{
  "d_shared_expert": 0,
  "moe_layers": [0, 1, 2, 3, 4, 5, 6, 7, 8, 9, 10, 11, 12, 13],
  "balance_bias": false,
  "init_std_router": 0.0174,
  "num_attention_heads": 3,
  "attn_scale": 0.125,
  "learning_rate": 0.00617,
  "lr_head": 0.0075,
  "warmup_steps": 200,
  "doc_mask": true,
  "train_tokens": 614400000,
  "max_steps": 4688
}
Below are experts of layer 8 (counted from 0) of a mixture-of-experts language model. Rows are named router (the router's row for the expert), up (a neuron's input weights, with its number), down (a neuron's output weights, with its number) and show model dimensions 0-191. Each number is 500 + 40 x the weight over its row's rms, rounded and kept within 0 to 999. Numbers have three digits each.
After each expert's rows: "mostly gets" lists some tokens that are sent to it at least half of the time. This comes from a sample of Wikipedia text that the model never trained on.

# expert 56
router:499545451503527531550527508500507491501548529472511547475533547534468472468493499502462488543517523485481511464494518529599483471388466525524560469422475516469499545495500496463503414501460487543480557485498504547548513472483563546493472460494521501442464541530523582536581488489574440422451604449499461465423495470537525566499454474556461514482571459490496485546483520468501529492527512499479446454500481517486530514470555469439474542508450589416497557460397506489488417562545556467516566490567502510486480497579529539514427452472488486513507511568508474489506404452531509505
up0:509493466501548555517550540492485488528552553493514471481475403476571518552536514512448464451548436491491468523495514540453537400495558500525478461477479593532466553489524495461493446484517543489458388553585527520542481550490484556499480476461550518550495500458520402482524508442498496504513425538536483523518563461473505541497464479461499549527448525496482465458434458460491473492562533547538413550484488484520531539475503510486464536535466474495534492538431563477537451562507524463528487462406468496504582583403524541524481519460521477511591470446483476534488518466442519458
down0:509484528514482464458545474520448481470488481424501531534439472531397505464484513528518495481452553446557514468469462446453498497515480495496436511523459473500515577463553469486559521506519515511435539466536566462485547428516526467469534525439522469467552453520580510517520476504431436521448582509465462438523474443498490495532474406510563471550600518529516488425503543457412486489565461495505497545491510502504501468504465429517517539534557479537482511546578454484532446498547485441497413444445538459508416550566516550490535546470552519530500562514538538506527501420483497489
mostly gets: " during", " became", " most", " after", " After", " among"

# expert 35
router:569451536497471421554535462482520499501428496432538585445481476614476480443499504474462516527501502532555457540514440509425458503510569461494504555513493521521533521475480448491462476579448429540545511529525529515535480464528394451550482529446460519456542492502515540474438469570476486472479538480500531560521492491496541536469537478473480528492555454468530514520523486496540597472589528468472527536440402504520538537470469444474548492554513505468432511513467478464431463465524552494515456571479558548426477466510516545504564516488537471532553452522520499522582539509477519463
up0:498495540444558459533515484524557493517527516509418462503506517485467494472526519457519462576564510526427465492454558474541492460503590506461493507537449484523507507482605506485483521493480467551518476495586520599494625514469422475484458476501574483485560395481494493594484489549414420513546498487442495517481452479499502442494496461480552525473485481503468513474410483571496493437519405511513488489448523543473550467530519491483529504458525484469416564472428518494489569586501541553506475448523522510467522566473504442458511527510513472528484518499492474504422499534508510515
down0:459511537489490501539426512526503468509528522471589535440545589540476510476474533577473476515472485459530480507537474517453508506488527484513531565541474470484462506446524489506537528539512514442445478445463513472505491507448591518474546504511478475508527572574501493466528457449557483466446537478550507428483527556439617489547493507507516535466498577556474490473491469498551534562517475542475560478571476555493548568460488471514472427478427529569507562601519446451475523421477506479550479543502446495547411476532493493501525534493491501549513486525473460495479362484489529463
mostly gets: " Pld", " Candidate", " cycling", " |", " Sheet", " Cricket"

# expert 11
router:609444471565433509472466458467484484530494528512476476519468511468475504471468507548514476509542516496504507476546476462490484498524428505466521495504432528450483536484489489519483503523437393498457553553508496535486455555570513477463483482448512503463561474456435590518469499486516516516396511436544519504482483518512496591506496509519465479434515511547482473493591498462480529541492502516530521569467499564480508506538543495436463548391496506473529535493476480525524507445540532459587614466480450561576453542526512513458514549548524550441518393487479537495552513560490565565
up0:451470500509543542472551518507457487451511525465505477482454515503519521594554392482506558486527467513512507463504541507523549512478486515508519505520454511437426519510446483482521496563448468490506475510493440572518496550497507517521476525519534515522376534484451473480537483493426536471451513533587506488523581488469531556521499545534524498473495471487478565505486529528536369511498514538399448465468621413515484436514542511535519474410480513422550442491504444495517483508517599517510504506526458503483552525481512533503401525507476519401501563540509497512521537479464543484
down0:489552517504456479505528503488464437395429488492476491493576556528518529505522498495499538502505564528512552579551446503489526506470464503487465567531507481479490472458465500511532561482488487434549476501476518475546522496498558507509545444482473485473516503565445400450548504518549460532465509539546571471503436549419463514495511521433559463461493444441463449481508416439509468475485462508523495530551490498462413532426528488489576488464500478499463506504515548483493490527527560486546454485477490543454623495499563456499512515539404406447536557503480485478528600483457455450
mostly gets: " He", " he", " but", " she", " they", " who"

# expert 38
router:550548479484433492518521477528536412509492469551488572487558473568491613430517562436526460547554554512583486472494413502495468402513515482478544532425518527456507504448505523578514507443572473474527472528458536515556517465478492494419515432488490534524524513537545493447522467488512553474449501499446518428499453475446513496555495512492572535526435514492500488461436467439516500496509474526440479501484591484552504602525468522583528517470480503486507507501463469436505563450540512425475551496476558479564465519529498499472479525513472478427540480456539536526519554493476488511
up4:448555484430424465439471489515502509493454560474459506516510508591444570493526523453502501545465442535528477570480534527481446535473571484591550547534419471467498440560545476468518479597511473469465488522509533490527521431490558515494467511491486479471493539531593490416488503537461486507512499466516548482457460513529507502463542477571563456494488477425474539505416526505501562543488503542452460486516557473473519474559470501521491599488491505537564554391482510494510494525533523566531464461486507496525432520538535551440450501519499530455488458521486414576492546508491520439
down4:491527608519487511490527573561526481426463466424516521514512485518528500541471539480582474547488479462497477501509494494502503472514497591526550475510532494530459485514513519470512530537547517523541505526488517519541559466441581521448576504473462519499518510549490522515497543538506525474477547477590473506540529510388454455539404441457497440467525498481542477591440524435498476392501518560522544473439477461538490491562480476465458467554426528529470420458539507493507479459541543600481549479491525480482461462596543527498510512542507538456476515521449491488551576436472508513
mostly gets: "ro", " Re", " Le", "re", " al", " De"

# expert 13
router:503537486490440478479479576562553487526527495494518508485482475520541494519540548596491570484504501514465472586412528454524504476563571429461536514416526533492570559480421449471592482465478570448524498521496496494444464505513495559486558477535471456493500384450441464493420478532459563547498509455479523550484495510435492462540490506569555558398551439485469499591490520473524563521450481524477485500503567518535570471498466499520518500498472537512501488524456491528502411454502504531524456487510512565463514456491494466447556488536486508495505465504542515485425523457457532482
up0:520572501563519541509496492531530469431536464513523479536586561541546545518474456530529490487491407551542529461487469541479524541565503441520545464462532500552489485599486548500407508483574520530429539498498495514486493483557457557455485510429503426556493421515471490583528494488428527508572534481488537462440487452532490464437492497478531514484563502422493431542540500540496502443477447514467473422531531522578500544529543502518504565545524498524556491474500486568463519507486468557574546534507463530503501444547454545519466540506497514511535496540448471554532551522593541512
down0:497465470487557518492500532466502426522447551471505488478457505480480500490454423482493529529532470554534494469454515540496512456484456474500480502428493537501502467523518480520487534553521449527548531515454516573530490502463554475540420459520463526527460514465559534547484427572524446480429479447481483441486495487532610537500476464492494578431480515440448503435476555466532446537543458511478419496509496515527536471449486394507508533559505533424540524517556523463559471591569530418481501508529562565416464480586519481514547469540464495498460534534499469502503517612524483510
mostly gets: "Scientific", " Clade", " Phylum", " Density", " Elevation", " •"

# expert 22
router:466409498501448426534514472532490496457481508531430511477493487463504532598487523426464569467506518496540496484465488472523456493537462504472445471583539526449521564472504489479498548530503514495467449491516483473526548536576488544484547471530492518557512535467485518509510506539493467595547482513508486503482569483468442539511484522551498492563502456550466571540548539480500487477561431481436481448516433481495513428478466474503499509596420530427553468542481517504511503627485535556455560522467423521453499519450519478490424542503410569465509520478509467450593490459512484554
up0:496486491476529481503502515463561455518522532532496500546506539488461628527503440497469505484470523491448515523507464465450522491576462519471527527566531573481506488519522484524481434451483446544461597465465492478501509490424535506452493471450529562561409450490568555568488493412482475555477411505474446528525570474529475508508521480420521470545536500577514469468454477432485551521470456428495515500445523544525470439508465524550553534415519520517525499506575510477461488484523539486490495514488467517524542468503535508422570535525519497485503475441371440573515467522490469463
down0:524469532513400549485576501461478523464503488483499495508457490543498521508427452523414479427528506517527497551505575491479453501527497486523495546550482573405482499483494444457519524515520493519506488424484476565504445449462417525427487497477539514458428452550542491495512372469522496534483517576475510520524565529547539533475542506420453502482498442532481536479549514481478461514516474443549437515506482556412492432485546462528557485562472528508530458528540499446436554475507517466477424544492477505486497473505547565511618475521504507542478502527465509481474546429548491563
mostly gets: " 400", " million", " 500", "500", "100", "200"

# expert 5
router:561528464546464512550491485580550515517562495494574529512503488490485592583496534558522503557490490474490455616448499540518522566536486523462526473444466545546464545471451495463517513530542451495509539479480509500465481490594491498474482519514480501541424494464462540501429555467559475500513473487496531533496472484477477493497514445473498496536454450600479530467500453436526582487526472459379512576456576434529516474505496504547495490545471477521521527511435464458491554499434407547486506517481503513543472451504436448457565466509513550610503492482499544484478518490496515587
up0:470510406503478486467561505534550455497590442485592496518493471529529410482521515479547449465496561464545580428511497497516495498446594539498522531466556473523509491499543501522504471460486485458485575394501491471502522541537495421437492487597462529405518494489507467541488494519544458518468566459473535516541479461500465534508519472551482505484516516504511497493414472514506489460526512471530512465520543430497512509507456577463439490503516499529481543429510544533566517519519509533443481434447454474486503475434529448519614543515542430503473537501549547490572467520437443556
down0:539527498515533447464459490512564479475592489505516536458510550542498517477498454491501537525468522536448476537556518515533484501574498435458464460499487499524483531565403506543528486499458516535507465491502457536484558405498588468526574477562523603543523472452420495521586538493559456495500505467612560585459507502497422460486551426515523499538495526573419486528537532455546578471477522514528517535502473468459521515520557422466510449465411529484478485488473480442463498450470522469504523501508460474498496492491570515542541459543470489576501501546465497507474569509517449478
mostly gets: "-", "|", " -", "–", "See", " See"

# expert 18
router:480485549513390508512462478552472508533488507506525487481550458450480493490518480505477458513478484521552530549481543484464481578532542524438471472494448520477524504532550521441469483482507459579448489447534510434475556459494453465467523562458433458519461575434506500435516535435488490503491507515446445505489507525539510602531527454457503526593510493507521532551599500463543531517525500439483517488469460550555500496400504508411574497551506520441528485516574480470462444545417491584499518436524428537520551491432515505500476519502490556521527496573537518521554510485427475437
up0:467461474445471490483550443519496512454485461497429494548531547485438455524504520542518501525408468520391554486564502551531538494465463480512552509464458485445517475461482456580449526581566462486494538535546454496500534514541507383456488543511487502514474426522527581521450489484488474523458506488454517571481482488486477601526488569507500525422486488491519481433528550528408415490531529566543524464493458486443499446507470512550519554505495496502460494450502569436469467504510513533455494431521487484470544566536491499553538552520454591457528456486549503490521461514502554454
down0:587477467545529527570499528487643553513529448460504471462434470509566468542524524482466438514520471510504447509527525487539481444479478460452502470530539511480497482465515492503451471515548471519487466508563453569490536480570425500500460481568490538457504500495480509521470498513510516535447472546546472541490494549475490447530480510446531525537430516491552481462434550416496537588474489573460534502545507548457477525570507440560490455495438502427407516525470550432531469462560565505444466469481508580426479485511532570527485504498500459499429552537474497451502442436502530510
mostly gets: " World", " League", " Cup", " MF", " DF", " Democratic"

# expert 42
router:510502529491418540506541458454502471574480466486526494492410459469504510546465482488445453483507471420460428510507497445438516459577481506626498501564517446474497554481532513502505532464465538541460489497479468454466442525566466581432520584553611547516499438431536541499513429530562509530523463493499567472487533493439535524482467422436499470521554519533495580556546540473528503532511473504526419502542442504501488499459459512560501501465481479506493543505603466520476459554479546472496445523539527496487478546492435536557513481527487504498432507551502502470492446475535494498
up4:534465527543516503558493526527545486517584568474488484535500506582479508477484452474612546510516442443509559531534434521529506473505522484593510487487489522509493443489547465440452455531592543458562506455435501457467474525521528568486485427491537557521520519516555456515446517498553463460538516482506475465457495482553572496470469532511515429479551485504466498509486533452592538513525499496427427501535605543472480491476512616475523577447506508466483516492496515433452443499495477540523506504514484525457490541474459553553499432491505517467572470439463494525442483569474527567
down4:552493494469496565490555428580515518511503427481459459461561472548535543482467506521494457502512486496539516490480527433477588449536464530503474544500495485541547510490471488505465586522542471461499562523499431483563511538544492477493530456467536549462514501498531557505432504530478560468527482466469513555526565446491502561472485486422508451439446503536482499534494497475449506534444489504532539481479462510489467438414452585555396498491528543529473527549473564538534484549428483539460422499391547489542483540509490492513521466526588513464465480518484587508514582464510496410
mostly gets: " them", " him", " However", " others", " however", " there"

# expert 4
router:484481510507434506506467431507467458466482473522526474556501496515594515457550479495492555468476474460489453553480508493494429505518560528465414479507550547463543582477567492485528522554526561530461482539515499551475503508507419541479522594480489538496446568439505510537520552503447475489548503532455573472478517525490456492526515491504525464539478483455516547547647488525537452565517511502470521506489383525546486496495437408503489513549494482416501494478637488517458505508400517543512515485481464560502500501464524513443429501513468520487552530567504489465510499497503436462
up0:520461468472520491475491493501511507469498451507568564492552506522491543528466542495595470512474489442552470509532571503590433490475434497588533553455583470602446457523501472468478479469525530538477473521436507508511483574549495490482460520490513516490487520474490515554490558506482485521511512489432562506459470523505485446507504514536468457528430441493527477506492466457451471461393539509509498601479419508477475505451383451539489478504484484464567428486519497540438516491469588505560551535428517464493553470502487454485532440487451487589486514479538458499511507607529512481
down0:523509594476459486541481517472481430371525588481547550467480499500539489480547500461493493431490499481524508516538547451491511450538459510481528530491506554505476477493436420524475479530458561469486479492515578493446554545506522525505514525547458522455517475486507444529511473488534511517579520424572490525523521543458473460537556493547486497455507488458466522517482422481537516485514619459501452503583465419520491570454499536479510492566534482482477460501455459505446495514565422505505479496390608505451488463505510484481468477559482465541525453496568459489548429506557475452
mostly gets: " TV", " US", " RAF", "RA", " CC", " PS"

# expert 6
router:481446446504531519469458469528453468483431534565463533576472497528523514470512494544470475502477446499523485520485526580553457532504437469414556501500482539487499479524489435539506500573499501535558466507537482541447500480508494493475522492485538530527500584431494493541510469478425515552434458505540523541538505416494532519557467480533475533504537535526515520487522497552486556526529499405592555479504546498489575529414398545533489519531507534483516473509448398550484471525451487493505531451519469497486477478602465453542545474472425507554573440458549508415529458456500478424
up0:530482580498486432527447530537535555437499422426539516465483457464489497531526502478494522512516457492490403474514546491525432524486494447588506528493520423544558477433442609546508461468514492469498507569448519550498495509464451500480519526491554573456476478560474501513478525524514510509479599530496443562526465495464507464458559495520503508510539522504571480487498495408541497500509485485530542548468571420439489525458521493463506485568480543473476492498434543481434507522521484520438368515510452509476539514470505404504529560480506515479494508497404558468433514510508493545
down0:519505541502523499457556541511458462475553551510479528500452526498508474554535547467436489471531526536471490541476515481438501527445513476377434511460553474548467474451448462504518477502535450486458551557557545532526514474570539517447531468473537476511515476467468469553476546458407507425463380561517509524559443475577451550501488496488474577523411493469482491453471544463460492504547486547512599537475477508434492480463513491514461453524504439495511470483424544613522547471528475487475506490516504547493550553515482549469489451445485533455464505539560487465527482450572511484
mostly gets: " the", " these", " entire", " their", " its", " These"

# expert 16
router:563436496536488458498467547416484485561572520563534516529529519499532511449517522520420460501478604524506454487536426453528552464544534461475534426449515515504553481443474565501495518567473526476591448392448422512542528469463540554491530581512466569501547495499507492510492511528503563461519491522543466505462562541528489483490540474523512496471529451529583476510488479507516567512495492521492508434460457558520519484500501523484492437554454499488498503490450559454480520475450460492479490511449481564466520459565446427494541493568557423480476491498521532545532416513461413518
up0:531456477507497511497612521432482468525462486557453493522484513497445460535566501590468508515471511527488544548522494470597476469469468515495477528409573492495466473463485491521501474546417450512526477526503580461524511512520472505501526532494585542490467531493545478479536517522472483580468487570525464540538447454573482490449542531486452454488516483537565491428453475518440478453463478543475498441471514469462560510485544547504426503506500485465516569513478572530486531443459511436421444524458529407448563546514454457498509481549562493522400446503465473513544538546442468498
down0:474468476459483527506451457528530504444550546517524452512497549493524539529515554484529472482490492485528478495480537518504548480458516524555509403470500565510527525451541446476489485520570513426485517462437512445510430490491468495545402486530554424529517513459556504502465477500467478449488503427493482446445468467449576494512533534384463558495505564494471501554445461465455563498481528427500420504485514569484506554512494490587483479572496493579477562488591504499456515530487447488525571496535439539489481568442482507462549541483527432518539568571579496497532533514532526471
mostly gets: " =", " Animalia", " Died", " born", "%;", "Born"

# expert 54
router:472432503480432493470560507511517512580493539503433491485539525513448504602523514542438500475399498426444525454513523532486501492506433496407449478473542463480517495487530477470541483476544502462519448486542489417521488491550519509437552425533495493544545482421494517448506435556495475533473549506539423505434477454455508539504557507446528533481467506515464505523545438521525437482535490525467496500565432570456518529451461453481432536542476479469467516512522477507519464579519502515465580534524442557491524578516467495578575531433448584501460536526481497462516511543502542485
up0:551469495483483501462544500538547511480496383531474468493460481515540477499668459541458477491434447420470488473488546474520480519511515557516537452510510519600505577424463540525465477483538462485484509551451463459511470490496456546491524546525492516448466491471495468464531482524535484442510456545502472496528464538484501482466484513564464438492516494477511428561444431533476509509573578451476560534534442522501539507549505438498554488431585532448493540483584526499423529525524470475452525491518544478520507525480466564514490449470484506504532462503466550509568486568412453491
down0:501459425545520464492544475518491469402477500489460451452458531596457454504483510506490497500478515447431575449405485538494509500519518495520484581521541559497480521506484561447488436462503453496439513480523492587539476468460507439515471549515495566476552563485474517498538430507497497588567529504572458511495455409516484521527475558496468523522481506512463521530466440388465509535510479473419521500444473493489514479493519505473531499492572483539502514513483516506499492519482488424586518554521510531480425504504452535421534461593543554514500471472485537537498456405410493521
mostly gets: " Succeeded", " 978", " Preceded", " Turnout", " Clade", " Pts"

# expert 45
router:544510555443448542515529446451514502528549509547496469506509493479592482470538479501524490416491522449447378522526510489536480475568550509497449544475457633473495480508492520507477514482462490472575471444514488441526468462624483497447494514509484481501463508468517455550483509445453513585465485487467562507461527489516491535534466499511527478505478509502431552530540572500502487496509510486542418487433444514525558502435492565501521543458506474498499510505628503506442448563430524502525504522497521495488481479519477557458602474585478550455490558523523521442429508510534473522
up0:480504519487479490556531473484553501495502523482485540538484479521465535545512566505483470527514454470486495467474536538570526527506490518502523549433517506529465457509525504461556544505418494486485454499458519541467520504547553500612457405448587499551476434481465464570514535590470569427460496495481451462473549555540531452520509504507546469473382477491543515454514563510518564525555499518566482528454486462581497460470584553446490458541539466558459490439461476506513496510493459548438502449524552462552456524508488465412465496559553506475422479423493528552507506547464512514
down0:567538558464458515497586475549603516467513513458460541538459469483528518515481509509492507499593519498532479460507555519523473429474527461510444532476515482576474523514424523516467449454436504445536507572522488479570483518487471492508522432435467508539422511516496552519532467510551543461490443538547470518473541457440452442460477540560464457590416430489464467493491410505572477502537530547501483524452435553486434508434486506561502460500523579525475578548513520487491527481503499537472542523539499477435554510496512511555470504473472446476504438446551526484519545549514572507
mostly gets: " University", " County", " School", " school", " state", " city"

# expert 41
router:421484508421506465535502512556542454522417471456511463551527516498533471441555472531502462477597502481511527556437525586440572493514513528444511523478506502474511540516485505482548515567507477536559516476445527489438432550539502482531510537534505525497427552475469485517520559528497518467503436490477502491526485471487493482532539441447518466577515561533430535489529475553520506481525519472532563489500450540471578464468428547548550493490491587519482480481489527549479428467409513537429428449517532450527443494531519460545498532474494482559607397513489497488550458494567506488
up0:474499545484562530502430476481551468534467638440474540494504472535498464504550478518502505507505500514486531458494463465471466460472598527509444464476448515460519479557574535483503430565569534612523535528524546562524455530543475434441469547515515504499561448517495519550546467508533524548471423480416411537542422536497446535446495538510549507443505510550444520492476508518487441476525453478475478473475479508476551414487454514508521458533485498552578457522477570479527526504462518425491473464533540471502496555516470492520520497455480468548469464481440468546534417510469467469
down0:473566507567463478495502547518462541468488535465535475561501592457560511492567480473453527512464549465511515535540446458482474544441493550499529526472525513514497490528498517547482497437551472492520494505474543481463453459418552526585549464559550510520455569508430535484515562590494428509443564505584470513502520511461445482493515562505517446535474549514478541495532479568483478529510461529508434523458584576534460396464422465511550531455469441496495557445448600477585498495537522561457492453459509469484490517529545482495560567481472512486491454491505513501511505498495544468
mostly gets: " American", " British", " English", " Indian", " French", " Spanish"

# expert 49
router:561542479477499437475482442498531492526496484458448486509500506546499478454491508442514532593473556572516549502528481463515478507486477529505500512517505468460533532592551545527484486446561517503559515490521550580522526483407469532538501463489470464500454456557512482444511573484476505497495505530461521469472443586466500523503437616510518556504497601520540544431501499411472486536497480499550541529478491528507420478546443501506552465456470580471461585488556510488506464399455505458517438445418545533516486559507531516519530475500415513450517416518519470496468490434489515525
up0:546474519479521507490515456489522501574572486578480502492523534445499558473468485491515488516468472525466539494455493476530505442537487516515528486559458558539492561562470514445518482488490524549443554465498473461477509525576529599497499527477479461480505577483567468526491528625504495535515491503530449519478588473531482467520545497513507469524575559467457531432451548481462562511490502519538537521493465423596442524456508528450501532496507477493512543439533444477482502512449388487422494496504415548525540499523482419486532464576479596543445551506539524459484501493594478466
down0:512604450533470435457446490526521549402485560567539448475479453489472460476472548471508523468558527475513527538533559468564542510534501524597482504405524531512469517514412521476433443530515463436489491481560506546506497461470506490469493476450425502526440457445516478508519515446523526467456506453585524465571481540472477474537479511432477602490478465515581498524473544510522481542479527530486499500509549545535495482610443467591498523530472491457531494531502488477485554510473578554524491482480487500416532449521534539484585485534546479474498518496565536501446532484503529518
mostly gets: " Kh", " Mal", " Ak", " Pol", " Bal", " Kar"

# expert 20
router:497489526518509565519573563457437497518523567482597474566531514507523512465550471511484491417532503511510515510585479450511471518527529510572480434519455493501546492484486508426478478453474492484499515489535529460506553473515491553533517525512512516486516493500504529498533492465427511509514497480454525471520498443511473496515461414537445486499446562481459561539527532498463486489470538393523460476516465498537613544394455532476558474526509540512542427452641510465449467450486469471469507524585435401485514502450426536534481518516486557513445497539478500467483586531466452494
up4:470547450479544500542468489469487481531596485503453456385577487484546551492532429471478453488522423538499581478554525544441474498481472434557534488502522515473532538541522543468498459548538556469504584491507466464506489529525512427504487467486521516490478437521515477467532495450505544505468548539527481454449528554489465496517504536485515540508486504511515515503432421498564478479437422457495540443551516508536569500542473438577529458460468487549519540560440461468503533500514602540490433456446551542490581497466453413478486478524528440543522472511558452469510566458515472498
down4:554496513564433506555575473576507564392558473470406510560478489446512466450453436494499501510508521534499476585561572609517557462492518508498466533448540456476470487507536464471533449518547499486516485447570492470516505541488477495437530568506545514509528515543530493469480470451487550500550438549558505484460494519504453471528515545451513486519509565477464513542425474530537447512522479489484530483511465539531485493476563473537576519452509491486524407450478498497520475514509496483384523537496530519485451537448519510491500429492506523430541544595514517529549483474470552413
mostly gets: " role", " development", " rights", " character", " member", " research"

# expert 52
router:477414479534543501486550504497574497520488565518517517437466535486469514532458536552466519442493474527586404532491509527525544475472475436547565554471527495467519482450485469447539476547537509489535482444495547473525500484506487517521559538452509548497503515482491460612576478566535448511528516469499496473532442575555428428529557466506519507482492518498438519465488487556536559455498492523476533492534584477451534479488495441488526476618555517463507443423433546462495479578506504602531494535581574457500463500490544520526489466492533536523476511544457498456508430489481476457
up0:479498477506497516526455492522521555476440544629508491484481524559484431491505491496505519498480497554493498418378525485470531469459492491526466506541525463400546482431543497468478452526551521531505560506564522509505497447493530462409499427523512464474578534429470410463462482521582504501515505528497527590564461469571464485459509462500496484481491547464553404521493481546508469494621421527513529542499459580527495435540546512534505552480524448492469526474554524518461523477557515530522546573528476477536489470437484532450497492468532540514485473502478458508510441506469477517
down0:500528501437449510417460525426504481521510449411526490461546445451495630557499509468455522452586521505453519529606487454589517554515510517535538453471480523531487488540432524522522452475500480477548522514528506417548534530489531522554448511434489487540482496545531537498556440507484497497495505483401525465502578527506470543478489579514418548430529535530421561457536534518504497522484515484474463490491509520475526516382469550470540421463446468529508520499451492539501513527520497470421519471479494560448552455503491497558477493533472460536485499483529497476440483451520513524
mostly gets: " using", " across", " between", " throughout", " regarding", " through"

# expert 44
router:463493456443481450498543516507558416503550570465498578540518487505568557565505561477438477520475485532437472403470503540466542451498438491502591464534490491473512516517528480446553539471482513506556479483528504476530560546526548477501530495425415497539539464470468511448515464451599505528502496518536464493481581562530489441493492522494515553478405434555494520446519515457534466522573457529500518522543464491536490433434478451503496515526438575465460493523434509452494470459577518580464502505464490528520475478410460479505464489500508493516511520474560458467572478551555513497
up0:444548516508552441530591522552582448449529483518480504452545507521536577466493479565514449483498471611550549479552493545487511488467540446520525482471538486558599450557462470436564478499440511462473529500450530495540436562484486512580501462531499476513502512535488556519584494521536410488503506477499520460499519485459492493424529504496489438564550476515481489469448473501502525458560481515542481563499479516536455474463549522409483444518482453467479468500366524496424499566516516521494505526529521545505492483543453433497429472466510513430489505521506525497493443517563526547
down0:432463475448513488522489481532523480505470502481526550454471389562467455471526519531510476536486448465458447464493547534532452506495586575483558456497505544453427552515524540503481519555458461533476497459527540509479542512526464508467497491485490544546467486442506528502461444510529453516429479495511503508543524534523467488522506438485507610463478447422522439423560539545640463536520535495480473478449466462534496515504538494511581468474524478569549524450526455472437517548519435459523528450555544509503498474457489569400447452555554542532473521455501516560466530517487540497
mostly gets: " 6", " 3", " 1", " 4", " 5", " 7"

# expert 40
router:475461553511505539485561448466474522523530492560549461530500495446576518495485521490487538448492525484460463529521522539509475424542544502572497500570478543476525451531524511499587457521517435478526512484514521498483487486530497551485486563491522531512496487433523499498478495437444515458429483489500548530496488557538412542555429453488449530486454478553465545578465495526415447507501536492460471536434401563491498531517449483552537529408526460562510510436621475465482528451409492532454502527485530512464493431528441509476554508494431600532515525528543530514528498438447512516
up0:434496497529489580566451455455394549499499416534545426518496499385497488452518543524474508512529544552504473515484498614457519481532503551545440554442486478463497483496581508457553479519546461497593518461480472490449457494514521458494527488505542563457522477486440429531536470577521434461455473497508442533495451535552538451456529522528453505505474532488457520459468488459489520518574515485511527472487494466479551444412482541515441590489574483506495466488452475560489528531520496516516487614483517563480524518494477502454501484474496488486451530498435539562491496529538556491
down0:451481508470496438520504518488511529499474530562499552477504492438475507440536487455503498534515485426489499437562523386495516595451442480520529565530460469474471502483493472514420502496471537494500444505443559558433484492486528562545501470461483520535477544530452491480498499442536503495447505505513468556496637526512429529522465427518495507491473462420483508518496498512454478497535517477480497442603500456531556435514386523458583398496445483481490487565528464490511506470454446477470553468468517479526456517433473444490471574461487507526517419442517491534457508436500514498
mostly gets: " water", " music", " military", " church", " car", " ship"

# expert 46
router:493498538479490459472514491473469462538421531484569462518574504480538552478604520526446430433430505508494542487518519515443496542485439475473496450539512519497508469514517488450562465507449570538503503508532494461511515434563491518484501525507479503518498429394495486538517471521489480497477583512519511493490490509558470576513456435466436485518452502556496524597525480523483540438520524474562439561470495536487573547426527518433540522501505458553495466558555515492514411535452524523447586545503516546480538553506457472550532542496518545541420496544600491460483542501463440458
up0:522522503497500521471540497552506456560442470563498526464548551469447500625444450565450422474507488502496463518452510493514439515525403491497474519501501549472500497465500502499535537479443471498453537564514515539522525418520505463540482484546447524495554521509494478464492475388524501493476562453474505451583484470519510421473517528502509522503465503525405481492544569503495504415462482447551559504522572454482479524428508425528484541474539492562514477456554523521600446395500477470434474507559455491490571538495548450517549502512507485521481494455458472448556481512446519472
down0:528484550519479535528501485521450483509532500500494486486482528479519475503529478586536498527587453583500506527452483483480462523468517533447467505436449536443504435533491459579522494486594512520483558467544471525503422505498481499498487490499503505493474533522498459544539534546503536527554492439457485406509501524419455516533468585457513530367494477578460489575490543447501511552489516517529554536539485508512463467451457519484454533525525465513478521531444562525459477564468458443478539488457631582581537540464475497483505529501479474569502467395453532480494520447435487495
mostly gets: " ==", " ===", "See", "Career", "History", "Personal"

# expert 8
router:536418506479549515508460534548512511471537537504597498510439548466483457519482504464559527484468501566486487458480533465509569506563533444427535444544444488501509501483407511483494542464574494516534543436535556515543494466537490490492506496465433482461538503532514487505516587503541533490516460497507475491477474488535571527483490480468519472490555551449472483475525530526571524558569421525428552549441482535565547507525509478524515443534529436499496514528448459490495520506566446448528532513498503516519460512583551377511499544467527596457501514527546430486427449485519397522
up0:487487487562430535503576530536478454549536523484572530525528488486487473491476520439503479577460502495545497586503471502545513499493506440501473511612454465522443467518488508501476517504531521528472517475564491522527588503466489513519532455535579563430485536464524507571504452463513573551433484528447507532451484470508491444466440534496485498473509482514523556491523529514453474407476517459577469461409594407496450457495468470488489525469530477531460525478555502523476504460493521462480470481507436427553396559551569478567487496475604495496459525511486521521446504451543469512
down0:540499502481494557542483521477491519514542466561535433459543563470522492516562464436481510492449442534439469456475501555438479518545489455484441506405504575481473492473407507568571579564522491499528478494461473473494463510459468492505463510525486530517553494473554497496524480577569496511527479527530478484559471487501454539513557468526543527480516498548488434552548423461566580555509499521460506511515498600476555472488470558462559523450527477542505494572491546545525470543469485534576504533502566541497489469442588448466542555560424552540514544526482518489544479497423478480
mostly gets: "=", "featuring", " †", "',", " GBR", " DEU"